python train.py --experts_per_token=2 --d_expert=128 --router_score="softmax" --balance_bias=false --init_std_router=0.0126 --lr_router=0.000286 --optimizer="soap_variant" --train_tokens=631500000
Below are experts of layer 5 (counted from 0) of a mixture-of-experts language model. Rows are named router (the router's row for the expert), gate (a neuron's input weights, with its number), up (a neuron's input weights, with its number), down (a neuron's output weights, with its number) and show model dimensions 336-447. Each number is 128 + 32 x the weight over its row's rms, rounded and kept within 0 to 255. Numbers have three digits each.
After each expert's rows: "comes before" lists some tokens at least twice as common just after its tokens as in all text; "comes after" lists some tokens at least twice as common just before its tokens as in all text. This comes from a sample of Wikipedia text that the model never trained on. Tokens count by the router's weight.

# expert 6
router:083110132138133138114081116145104084125161189184133124122198179168134174133125128139137125177096087157122175111140069136148174081145146069104119122123137134149113225119135110084091187084101109108140140102173170111134181116134154124149174111098098144148108098147123092110096093123143134104152109106142099177169135077053157136135160089178
gate2:087085110137194145120145174073150149101097139161192160091139143165111086191093166107179105189114134174065145133173118148148147144143126140128142185110158139127090233126093140161137159114137220091136068112147134151101110164106142116082145175160137134088164100034154065159117085132145135118085110069110126108145138115104135118160115158068
up2:083131107159102094119162135101149083116134128130101104110191150151167074125082147097141129153128095142164143177182087170138160107117135082104169161118119142145137223107005155162044138166075173125175206167110118137128137184090111106111137127117052155126116108090121081173119124119135086107095147166083205128133116166114165132157139129095
down2:153141141119096129182135149091131138150149113138113144091059116103124152134123089163114123124171150076146085132128089148056081137140132144151120037134165125124102035148173114117179091104147113143145073168128160109110145108175141125187143120128134131118133138104094168142167128110126160138143113082144074145114110183127092122063094146146
comes before: " |", ",", ")", "–", ".", "\n"
comes after: ",", " |", "|", " in", "19", " ("

# expert 23
router:164120071133110144134133164153071118122128148144125097159186084141045113177113169119090107153124147120147143169128122107071097113152156142122120102127096171114118101150122165125147176179125130110139126096121151131123127224163145092161168122178164105079104062126121139125140133110159137117169083113152129089094115107192163148116144157191
gate2:085078059091140127158110158144167126113100111133137147126115127149090069148102191116141173141146165149057143123117160118115084171116115124117156109121154158135139128136145084169172137182056152064065077154133082125120136126128121112127084079141154147148135130132092149098164137136078167078102136154143150130132125159116109120071085163168
up2:142131148169112162104154172150129152154117125165124157081152162060114171137143080179196088133123106072081108106160133142137159155193102161188123138170060070150149166117103119136161101130169154123159128106123172150103107072123114136116128083152169114154093157123166164102097147153122116181196112144126129148119125136112161132126210119156
down2:060077052133138078156079089114136148113120120115151183104097158135097150088117107148121110151140110168130093098126104160130062131111083121114110171170156126098124167170146115138108157106143058145136060129142151141119089166122150119109161078130188159092195174062083158175144092100151113082099131140197143182115184132153187148049106132143
comes before: "=", " the", " a", "The", " his", " he"
comes after: "\n\n", ".", "=", "s", "ed", " ="

# expert 22
router:118105129145117078102121069116186144177177107151078162167111157174088131105138065134180115096097106105155135106150156110157105089137106129102100158149094080115067132143056135155115125125113134164097202178120123110125148107128141131133144174120089153121158087154139112126134097168156138116102121121180125114148101142177137068104097155102
gate0:126081132159152151180127135168143143118143116078125133159124152163136171140127160054046096152145108115160126112140135173101168109156119127163109109187156116130157128118184161152193176074054139088101110153139166096082145105107119189143146165083096098143141183089128129113107123128170097095067178107126131107089144114130144120153125188085
up0:072131109109142085140120098148100165130137156104100138095110159145176126117121110191152124179120116162113099105182141123105110125123161158160169154126180138100113108107117141102095122117131101133132098115178189118133162112127153077167116082194123105143065143137131167149107069140135146157103142184092134133181189119176098111118053133114
down0:175076130139137117167152182148078143103158159079121137095084139125132101105125146142109156148116155125189082186129151154120144073117093138124134123104084076164109074108125088108158096129127089106137155135130074147128107069119161121133142141188108114068149177095129098127047107071145101137129126151090153118105138069102136154128128151086
comes before: " 0", "\n", "  ", " 1", " 2", " 3"
comes after: " 0", " 1", "  ", " 2", " 3", "0"

# expert 9
router:159148093178089137157138126141118116148128101162110127137132135162138149125149132188065177124088154164184140083177104130088132126159159148148106139162176147148144131077111141145181132173138112102084127146174106123131099125156137103162090126133107152068149092123097131095129092135114169061162142050118128146123123096115178151169200149163
gate2:103094135114095142108154173100119154114194167128172117162123102123164163095172105140119166089121117153149131047152088124094212145174205167175157149149091074127128157103159184138140155085101119092097125102119139137073152114134067171176177159192099149106146142123114138101147156118128126051154128149097177099135077160157112070137145142122
up2:131111150088151132124134197141110108157149193139112100099112119162140119103113112082184114102171126191177115124141150105112154128133159135117156085108143145146093149111120137094157151132099124111126154119075098137111117123144140124106094130144182127135168153087146106148145055122110130107105191169121107138139116151134127121086121158130
down2:153122104136138134105175137120119132141057111119149106124154134087103127136114131168038183101087128108064143159108145117103098138117124143122161128155117146123165192101064150123087131157155135152112109142149170091146129087129089160112128139156154137135126109151162130129104119084090130124156083144155212112156171155108121140133107079101
comes before: " to", " by", " in", " as", " on", "ed"
comes after: " was", " is", " were", " be", " are", " been"

# expert 7
router:118083170078101110139102098106142102117154070115157114120144109135175120103129103135135115151133061093133107106123167159130117097116068119099096116095136109147120107144141130149151168122162109175185185121086147127088219134187117134165177180103111057130105130126173156146129150107171139119173118150134173158142135146168120172164174113106
gate2:134139133163145065126224068133140093156149143120154100091155079135129139107102183181105165126150158138084140087123161171195128149138122128112106139138135110172119111115149151090099171109085074143135117109080148108121126133167112104185122153086146089072119172169119095126129136141147065122194139082090149149103118156105123179158172115098
up2:107135105126144083133126116158140124132141111104166143090116156106090164128142136091159128134084132112143146064166044094131106166116156128123132136101122130133134121131178129145145176149149115149141137167128121140112134121132133086040131134117134127193089132161118115120150092154111084149147136179203189155100152106067147102135155137145
down2:089081147169171133069112096147138162158142225150090156141126118111111152102121096093159170131129124181202113123117108177124082154129115157158119079127144120116137075139132093071147165123122168182143164140127175132101137119137145105165165099110110131129119121135199134128093167146070091099088153177137118125033125099110118119100163112135
comes before: "-", " |", "  ", " Team", " Date", " Total"
comes after: "-", "\n", "|", "=", "  ", ")"